python train.py --hidden_size=160 --n_experts=40 --moe_layers=[4, 5, 6, 7, 8, 9, 10] --router_score="sigmoid" --normalize_top_k=false --routed_scale=1.0 --balance_bias=true --init_std_router=0.00971 --norm="rmsnorm" --max_seq_len=512 --max_steps=5949
Below are experts of layer 4 (counted from 0) of a mixture-of-experts language model. Rows are named router (the router's row for the expert) and show model dimensions 0-159. Each number is 50 + 10 x the weight over its row's rms, rounded and kept within 0 to 99.
After each expert's rows: "comes before" lists some tokens at least twice as common just after its tokens as in all text. This comes from a sample of Wikipedia text that the model never trained on. Tokens count by the router's weight.

# expert 39
router:54 50 79 54 42 41 38 32 58 49 54 41 49 58 55 52 47 60 72 55 68 49 45 37 48 47 60 52 62 72 43 63 40 64 71 29 46 43 38 59 45 49 59 34 52 46 55 44 47 41 53 44 52 39 36 46 27 48 50 75 47 77 58 53 39 43 35 72 55 59 42 70 61 50 55 38 38 59 46 36 64 57 59 48 36 44 62 42 63 50 38 53 41 38 51 38 33 46 53 46 65 45 48 54 59 63 50 50 42 41 42 53 48 43 52 42 53 47 56 48 26 51 43 50 62 48 33 47 53 50 61 57 56 51 52 59 37 66 54 54 56 63 59 59 53 55 54 41 57 39 46 40 46 54 45 37 42 44 44 58
comes before: " the", " ", " a", " his", " their", " an"

# expert 25
router:62 44 58 55 56 39 70 50 35 68 49 50 35 40 50 23 51 60 50 44 54 44 41 41 39 52 52 52 58 44 62 49 49 54 60 43 55 57 42 40 35 47 56 37 46 59 69 72 56 45 53 55 54 61 27 46 39 47 56 50 46 58 45 62 41 53 53 41 52 62 53 54 44 61 39 32 39 49 59 41 42 48 50 51 25 47 54 39 49 56 42 50 45 52 53 45 52 54 50 55 60 56 47 70 43 52 57 56 54 35 57 44 65 40 62 63 49 50 44 57 56 51 48 63 43 42 56 37 38 40 45 44 43 45 48 54 20 69 39 52 67 59 62 40 46 41 39 42 57 48 55 43 79 22 46 50 47 67 27 50
comes before: "\n", ":", "==", " ==", "The", " of"

# expert 16
router:64 52 68 55 40 44 57 40 54 52 55 47 35 58 61 66 54 42 54 41 49 39 49 49 45 22 53 58 52 68 45 67 45 43 64 48 59 62 42 51 53 38 38 35 37 53 37 49 36 51 46 62 45 59 51 45 56 68 48 54 39 58 51 49 42 61 49 51 62 54 61 61 46 54 42 35 51 35 41 37 86 65 62 45 33 42 41 59 53 43 45 40 51 49 56 47 58 43 47 51 59 59 39 51 59 62 66 31 43 57 50 38 51 47 43 31 56 52 46 52 55 27 53 55 42 37 50 61 54 41 42 62 44 46 51 46 32 61 51 40 60 40 41 53 34 49 56 34 67 58 52 40 66 43 53 55 32 71 42 41
comes before: " a", " been", " not", " be", " an", " also"

# expert 14
router:56 58 56 56 43 61 57 29 53 64 59 52 48 54 51 48 35 55 65 63 61 41 46 33 56 42 40 64 50 64 51 56 38 43 50 32 45 61 46 49 39 44 51 39 45 52 41 58 47 54 41 44 52 46 51 35 40 49 46 55 53 72 66 67 51 60 58 60 67 51 50 70 46 45 51 20 46 66 43 43 48 44 40 74 47 47 56 35 60 18 50 57 37 54 44 45 48 41 37 54 67 60 40 57 53 66 70 59 45 43 40 47 65 51 41 47 59 46 52 63 53 34 52 49 35 39 50 50 36 43 40 65 52 42 40 48 41 68 38 54 64 56 47 44 55 48 62 54 62 41 64 46 67 46 49 45 43 61 49 50
comes before: "8", "6", "7", "5", "9", "4"

# expert 8
router:54 46 65 47 52 51 64 43 48 63 53 42 57 49 57 41 52 49 66 51 57 43 53 44 53 49 54 27 45 63 48 55 47 44 53 47 63 48 28 58 15 58 52 49 44 50 63 40 56 35 25 53 63 43 49 35 32 55 51 54 37 55 65 38 64 68 40 63 58 65 47 52 38 58 54 43 53 51 45 41 33 40 38 47 44 51 37 45 51 40 35 49 44 47 55 48 42 59 55 39 55 52 57 63 42 51 57 41 36 52 44 46 49 41 58 36 55 63 54 42 33 40 67 64 41 58 55 42 36 50 39 51 49 46 51 52 35 64 37 47 53 41 41 52 42 37 54 44 48 45 57 30 55 24 29 31 46 57 42 32
comes before: " ", " of", " (", " Apps", " also", " was"

# expert 12
router:58 55 77 46 66 50 57 35 49 41 38 52 61 48 47 31 38 50 57 73 55 46 55 33 50 45 34 65 55 54 63 45 36 56 57 48 60 50 44 37 34 37 60 52 43 52 43 45 34 55 39 51 55 44 38 48 47 60 63 71 47 56 47 52 40 48 52 65 60 41 46 64 41 52 47 29 39 44 56 47 59 59 53 58 42 38 62 41 72 40 48 44 41 52 49 57 50 46 51 60 38 67 32 63 58 64 54 42 45 45 42 24 47 37 36 43 47 45 41 56 50 62 51 62 31 47 49 41 36 38 53 43 59 55 47 44 38 56 49 50 51 48 59 42 33 40 55 43 62 49 67 61 65 46 42 36 57 66 34 60
comes before: " |", "–", ",", ")", ".", "),"

# expert 20
router:46 48 55 52 44 55 68 43 48 53 42 42 67 52 42 54 44 42 68 59 67 63 73 44 37 42 49 55 73 44 57 46 45 39 64 45 45 57 32 48 49 51 54 56 41 59 64 62 52 28 44 69 58 44 31 43 43 62 44 45 46 62 51 53 35 62 59 53 43 51 41 54 43 48 49 22 52 47 29 47 50 45 55 47 23 38 33 45 67 55 43 65 48 53 61 47 52 55 56 39 47 50 21 40 44 60 54 63 31 60 47 45 49 39 43 41 47 45 42 33 43 42 34 47 40 50 57 39 43 52 52 53 46 43 63 53 49 49 51 51 53 31 66 44 44 46 43 42 60 39 44 35 68 59 43 46 37 51 38 44
comes before: "-", "|", "\n", "   ", "     ", "       "

# expert 7
router:48 42 76 50 52 65 52 31 59 58 40 25 57 49 52 58 44 62 52 49 58 36 45 40 50 52 65 37 59 55 44 55 45 58 60 44 57 38 49 36 50 38 47 47 47 49 50 47 38 25 54 49 53 50 48 43 44 69 64 66 46 54 41 57 61 42 44 60 49 52 60 46 56 44 53 52 36 45 40 42 66 49 49 58 44 49 37 49 43 40 35 41 56 46 52 59 34 49 47 32 60 49 60 37 51 57 60 48 44 58 47 38 39 36 47 67 43 55 49 52 30 47 50 81 31 40 50 46 47 18 26 51 43 58 50 50 34 48 40 55 45 65 37 61 48 60 56 38 43 44 48 37 57 49 36 38 64 59 39 50
comes before: " |", ".", "–", "0", "th", ","

# expert 3
router:52 40 51 65 50 61 46 30 42 47 53 50 38 50 45 58 53 44 61 62 45 49 56 45 50 34 31 56 47 66 63 47 38 61 49 52 63 47 49 31 28 37 45 46 46 66 68 37 35 43 43 39 53 53 43 35 47 56 59 54 42 76 53 62 37 60 38 54 47 61 50 61 41 53 40 34 36 40 26 49 39 46 44 55 40 61 52 43 65 51 41 49 49 38 57 59 35 55 48 48 62 57 53 68 58 57 49 65 48 44 28 40 44 35 27 41 50 40 45 53 34 71 56 53 51 60 49 34 43 33 40 44 44 55 51 55 52 65 40 56 57 48 32 44 58 55 44 48 61 48 60 48 70 55 37 50 44 40 46 53
comes before: "\n", " |", " is", " (", " –", " and"

# expert 6
router:50 47 60 50 48 47 54 38 42 63 68 54 50 51 61 44 43 52 43 59 63 42 40 45 47 34 43 62 39 60 56 58 28 56 57 41 51 29 25 47 35 52 45 45 49 46 70 45 48 38 48 40 60 39 39 46 36 46 54 61 49 57 43 57 48 51 50 62 60 69 55 55 37 36 43 32 36 42 36 49 43 44 45 59 39 50 37 38 49 40 47 56 41 41 42 48 40 53 49 48 65 58 60 64 35 50 52 60 35 41 30 58 46 43 56 38 54 37 66 39 40 48 45 48 55 40 56 20 38 47 42 54 46 51 60 39 39 66 35 41 58 44 46 59 57 34 65 31 54 38 64 40 49 35 60 48 50 58 39 60
comes before: " ", " \"", " UTC", " The", " A", " Animalia"

# expert 23
router:30 44 61 56 47 41 54 54 46 55 59 55 46 50 37 55 34 67 53 53 59 46 50 30 49 38 66 41 48 54 56 54 51 36 51 48 47 44 50 43 44 48 43 35 47 43 45 50 45 22 27 57 34 63 50 45 45 62 56 49 53 51 58 57 41 51 59 73 81 41 50 58 49 42 43 29 46 61 52 47 38 48 62 54 52 65 44 46 69 45 50 53 38 43 40 53 44 50 61 41 48 58 45 61 52 62 62 41 51 30 52 52 53 58 43 53 50 52 58 62 45 36 55 53 29 57 48 43 44 52 48 58 42 57 47 44 41 67 26 54 55 59 51 69 50 34 46 51 62 48 52 27 49 48 55 39 45 55 12 51
comes before: "9", "0", "8", "7", "6", "5"

# expert 36
router:48 44 61 63 45 59 53 47 66 35 57 39 43 64 67 46 44 57 43 61 44 56 60 56 51 55 44 47 54 55 67 52 53 48 50 41 51 53 23 58 33 57 47 40 44 51 74 42 49 42 48 49 51 61 31 33 52 46 69 60 38 57 48 35 57 63 36 54 53 65 63 56 42 66 63 50 40 50 34 38 63 46 49 69 36 53 34 48 49 52 41 46 59 48 40 53 43 57 54 58 58 73 53 45 41 39 43 49 39 51 45 46 51 46 45 55 54 40 62 54 49 56 62 60 41 44 35 40 45 30 39 46 17 63 61 52 43 67 45 33 67 41 41 55 35 50 43 58 47 57 59 47 67 42 48 38 47 66 56 46
comes before: " |", ";", ")", "N", "E", "O"

# expert 10
router:38 43 58 53 40 61 59 68 52 62 45 55 53 51 53 38 39 52 61 61 44 41 63 51 48 33 54 46 64 59 37 56 46 56 56 43 51 50 54 55 40 48 43 37 49 43 38 44 52 41 58 62 33 42 25 55 36 59 59 62 56 52 58 67 43 46 42 55 59 52 53 68 44 55 62 38 38 46 53 41 35 59 49 59 38 44 49 38 59 44 48 54 57 44 38 57 57 27 44 56 60 53 39 62 61 46 66 39 37 47 55 47 51 36 43 37 69 44 44 60 64 49 62 57 48 58 30 49 43 49 45 65 45 60 59 51 40 49 32 31 55 47 45 66 31 65 45 58 60 49 74 29 55 57 50 58 48 60 23 57
comes before: "s", ",", ".", " of", " and", " were"

# expert 13
router:49 42 59 67 63 59 52 44 57 60 57 31 46 66 49 26 45 48 64 61 57 58 56 47 53 44 46 39 53 54 45 47 42 37 44 48 45 50 42 39 51 47 62 51 39 67 62 50 17 45 47 55 36 55 31 43 18 59 47 69 44 57 51 48 46 43 43 70 66 58 46 53 51 33 49 40 32 52 38 45 57 72 34 46 49 46 52 51 58 38 43 50 52 43 44 58 62 22 49 58 48 53 48 35 43 58 57 48 49 50 40 43 44 51 39 48 57 34 53 59 49 45 51 55 39 43 50 44 43 33 29 61 31 53 50 49 43 53 59 30 45 45 50 49 56 38 56 65 52 56 52 43 50 49 27 43 42 63 44 41
comes before: ".", ",", "'", " and", " War", " was"

# expert 31
router:39 41 68 46 53 58 43 53 45 63 42 42 63 59 44 45 45 53 66 38 63 56 63 40 32 35 55 57 55 51 40 68 44 39 57 35 53 47 36 43 25 43 32 37 46 60 50 47 41 45 42 53 36 56 38 48 40 55 46 51 57 55 55 50 54 45 30 72 46 50 67 65 40 54 58 46 55 51 46 45 59 56 48 46 54 39 45 43 82 45 33 52 53 53 58 37 57 38 50 42 67 71 38 49 52 53 53 43 51 51 41 41 55 49 36 45 53 43 58 51 39 56 46 53 51 60 50 44 48 51 58 54 36 44 43 35 36 48 46 52 45 55 48 45 35 52 51 34 65 52 73 16 54 59 41 32 61 45 60 63
comes before: " the", " to", " in", " of", " with", ","

# expert 18
router:47 50 49 51 59 44 43 27 45 61 46 40 54 46 38 51 46 51 48 51 66 50 53 45 55 44 56 48 65 58 55 56 39 55 72 48 69 62 39 42 25 45 49 42 30 59 54 57 36 40 43 50 49 41 50 47 49 51 57 74 29 51 62 64 43 54 41 55 59 59 43 52 32 37 51 55 44 63 55 47 50 51 31 61 33 59 56 35 46 51 51 39 64 60 61 62 44 27 39 50 47 67 48 57 59 41 44 39 50 34 46 40 40 33 37 57 47 44 56 60 48 41 59 49 53 32 60 31 36 41 49 61 35 60 56 58 54 68 51 27 45 64 54 62 51 50 46 37 54 36 50 48 54 51 36 34 58 41 43 61
comes before: " ", "\n", " —", " +", " .", " −"

# expert 11
router:67 29 74 41 35 37 63 41 64 58 36 36 63 50 58 40 44 43 56 51 45 44 63 57 50 49 50 53 66 51 66 46 44 59 49 36 54 64 44 37 41 49 33 47 51 48 71 46 32 50 48 54 44 48 34 30 44 46 60 52 33 50 41 59 45 63 36 55 48 61 54 62 36 52 68 50 31 66 44 42 52 55 47 49 60 39 41 42 57 48 45 45 60 37 36 61 47 46 51 57 49 68 32 36 60 46 65 43 50 61 49 50 41 41 58 39 35 43 62 52 48 47 58 47 52 41 49 24 43 43 23 52 44 67 54 48 46 53 54 43 59 45 46 61 53 40 52 51 54 45 59 49 48 22 42 41 57 58 55 43
comes before: " of", ".", ",", "'", " was", " in"

# expert 0
router:52 38 48 61 40 33 49 39 61 64 50 41 57 53 57 41 24 64 56 54 47 47 63 46 35 35 46 33 61 49 50 42 46 52 57 44 55 45 26 55 39 42 40 46 53 43 64 57 30 44 41 47 45 69 45 48 48 52 66 44 47 64 43 45 65 53 49 68 59 63 35 48 49 42 51 47 36 49 29 50 64 50 75 69 33 70 48 51 72 34 47 47 67 45 41 40 44 41 26 58 56 61 60 57 61 47 45 55 52 38 32 36 53 38 51 42 55 49 56 40 48 43 58 63 44 59 52 48 55 42 44 42 32 56 51 51 46 52 53 56 43 49 43 48 39 42 45 51 54 44 63 40 69 50 40 34 47 43 45 56
comes before: "0", " |", "}", "5", "6", "7"

# expert 17
router:46 49 84 52 51 48 47 34 58 70 58 37 40 44 35 45 53 64 56 60 64 54 50 25 56 35 51 47 57 50 57 53 40 59 45 35 69 37 51 49 42 50 54 50 57 68 43 53 33 57 39 49 50 48 43 60 53 59 43 58 32 74 60 54 46 48 41 55 50 59 49 54 46 55 57 44 36 47 33 34 45 47 51 45 39 46 35 40 69 42 53 49 46 45 52 44 36 40 52 44 72 59 53 64 47 45 52 61 52 45 55 52 43 48 45 45 73 42 51 59 27 39 62 55 51 41 37 41 35 54 43 59 45 48 60 49 45 65 27 31 49 56 60 45 53 61 49 37 63 38 51 42 51 51 47 50 45 39 24 49
comes before: " ", "\n", " Candidate", " W", " PS", " Swing"

# expert 30
router:61 35 55 72 61 42 53 43 56 50 49 59 43 57 57 50 51 42 42 38 58 43 58 30 47 39 55 68 53 44 36 64 31 36 58 39 47 42 45 43 40 44 59 31 20 54 57 55 40 34 35 78 48 68 39 42 43 64 40 58 57 60 57 60 48 59 41 60 70 50 52 55 34 52 40 45 41 44 37 36 59 40 45 53 40 36 49 28 51 39 47 39 41 41 59 51 54 63 64 49 44 75 47 50 41 69 70 45 56 43 46 45 48 52 38 43 51 55 40 46 34 48 48 50 36 57 50 61 46 45 53 56 49 53 54 70 41 57 58 54 59 43 36 47 57 60 57 52 54 46 54 40 58 45 58 45 36 52 46 51
comes before: " as", " in", " to", " by", " on", " for"

# expert 32
router:43 40 52 44 51 55 40 53 59 59 39 51 33 39 48 50 36 70 69 46 67 50 50 58 56 31 57 60 39 64 40 51 27 46 54 49 74 34 36 54 45 43 43 50 58 60 53 42 45 44 47 57 45 47 47 48 53 64 52 57 41 67 30 59 51 43 54 64 61 49 32 69 36 51 57 48 34 57 34 49 40 51 53 58 45 56 60 51 50 47 46 46 52 54 53 52 37 47 37 46 47 56 57 73 36 67 56 56 44 32 38 43 61 41 43 45 56 45 52 50 44 61 59 68 49 53 52 33 37 21 49 53 51 58 53 54 42 46 56 62 47 47 58 56 60 24 42 42 69 46 50 46 59 55 41 44 32 64 30 53
comes before: " and", " ", " which", " but", " including", " who"

# expert 35
router:50 46 73 52 51 45 64 50 54 49 44 49 57 53 55 35 46 57 64 46 42 48 76 47 50 33 61 52 42 71 66 63 41 53 56 30 51 54 54 42 51 27 46 27 60 43 60 45 55 52 41 58 44 63 36 53 42 45 52 62 49 57 43 53 51 45 57 69 59 48 54 72 49 45 57 45 31 64 34 51 52 54 49 48 51 47 52 46 71 48 52 55 56 60 53 44 29 38 48 48 72 77 36 56 49 40 49 45 45 53 43 34 44 41 49 42 65 50 47 49 53 60 66 56 46 38 45 35 33 38 39 68 36 50 40 36 36 51 44 41 52 49 52 61 35 53 41 61 51 45 52 40 55 32 36 33 58 52 54 54
comes before: ",", " |", " (", "\"", "'", " and"

# expert 34
router:60 40 53 60 45 58 42 49 45 68 47 44 57 46 36 35 38 41 53 44 56 45 52 46 45 25 48 54 48 57 44 61 42 55 59 20 52 42 32 48 36 47 61 25 52 43 47 39 41 42 41 43 44 45 42 55 40 42 42 70 58 64 58 59 33 63 55 72 47 47 51 46 54 54 63 44 33 57 50 52 63 41 50 48 38 47 64 48 53 48 33 57 40 48 60 48 24 44 56 59 42 46 52 64 62 59 33 45 41 48 32 56 51 52 52 56 58 45 46 49 30 45 51 53 53 37 51 48 43 32 57 38 47 53 44 48 36 54 46 43 61 62 46 65 53 35 61 39 59 40 71 41 44 45 30 33 47 69 49 52
comes before: " the", " a", " his", " an", " its", " her"

# expert 24
router:50 44 63 40 54 42 61 48 60 62 61 37 38 41 59 57 48 57 47 50 65 34 54 40 51 36 58 56 40 52 53 51 47 49 49 42 61 53 57 55 38 42 54 40 48 40 57 46 55 39 37 44 33 49 48 47 36 57 41 67 34 54 41 52 62 44 49 55 68 54 42 48 37 41 54 40 50 50 54 41 46 44 70 54 45 53 42 44 54 43 54 49 46 43 58 63 28 49 60 30 72 57 57 51 50 45 50 55 38 44 39 44 38 41 56 39 49 56 54 43 56 57 44 54 51 42 53 47 23 51 47 58 36 76 40 40 18 75 30 40 45 50 28 38 30 25 42 38 57 49 60 40 54 36 51 49 46 52 44 47
comes before: " ", " Total", " Team", " %", " Date", " Party"

# expert 28
router:50 48 38 54 33 46 56 55 38 65 53 53 46 49 53 44 40 70 58 70 54 59 43 53 49 31 71 48 61 55 54 63 48 58 48 53 56 32 32 49 55 42 40 47 39 44 58 53 40 40 40 44 48 51 46 51 39 38 68 53 41 67 54 46 37 52 30 68 62 70 55 48 50 50 61 36 28 55 37 46 45 47 46 64 31 45 36 51 50 45 54 42 41 45 54 43 25 65 44 59 61 39 45 64 43 51 54 53 56 40 43 36 47 34 55 48 42 53 64 42 56 47 50 66 65 49 37 43 42 57 49 40 35 55 40 35 35 50 32 34 49 58 47 44 39 56 43 45 55 40 60 34 51 65 35 45 56 62 38 55
comes before: "\n", " The", " He", " In", " It", " She"

# expert 27
router:51 39 69 45 49 47 50 57 55 61 51 41 52 49 58 37 52 62 56 47 54 51 62 49 27 51 40 29 47 50 47 55 35 43 50 43 54 36 32 40 38 52 48 36 53 60 63 54 42 36 55 66 53 53 48 25 22 59 56 47 44 49 67 47 40 57 59 64 49 61 55 52 39 46 57 29 37 43 31 46 64 49 54 63 40 45 49 49 48 44 44 51 52 51 48 52 51 58 54 55 65 47 62 45 51 47 60 51 25 33 40 52 37 56 63 33 57 50 67 33 50 58 49 64 42 36 43 37 35 37 48 50 33 59 60 58 41 58 44 52 43 47 47 33 41 48 52 59 69 53 39 51 61 63 25 48 49 45 36 53
comes before: "1", "2", "born", "A", "C", "S"

# expert 5
router:63 49 73 60 39 39 65 56 69 44 57 50 59 44 63 39 45 64 57 68 59 42 68 35 38 36 61 46 58 55 49 53 40 55 51 43 67 51 22 53 45 57 44 37 39 48 61 51 55 51 53 59 51 64 33 50 51 57 48 48 40 57 52 58 42 48 44 74 47 65 60 59 51 50 54 36 55 69 46 46 70 40 56 50 46 36 48 49 63 48 43 55 67 33 60 41 44 64 42 41 73 61 58 65 36 64 67 50 38 39 55 42 50 47 54 64 44 43 59 66 41 57 45 50 45 49 43 48 57 39 40 46 38 61 62 44 42 56 58 45 58 53 56 50 50 56 51 60 39 51 43 39 80 36 48 48 48 44 46 49
comes before: ",", ".", " of", " in", " (", " and"

# expert 33
router:38 49 54 40 39 42 53 46 33 49 50 52 56 60 57 33 50 70 53 69 57 40 54 45 50 41 40 56 56 54 67 59 45 44 58 44 65 37 56 54 52 54 54 54 49 51 61 46 45 38 47 64 46 61 36 43 19 53 30 45 32 55 66 59 47 35 58 63 60 55 69 66 61 61 47 23 45 60 42 35 59 50 41 48 43 41 49 41 58 42 41 46 48 47 38 53 38 43 29 44 50 46 36 61 56 59 56 32 42 30 50 51 41 58 53 41 64 33 59 60 57 66 36 53 53 57 42 47 38 51 56 42 53 59 41 54 41 69 43 45 41 57 37 46 55 32 42 55 56 38 45 63 50 37 45 57 43 63 43 56
comes before: "1", "2", "3", "4", "5", "6"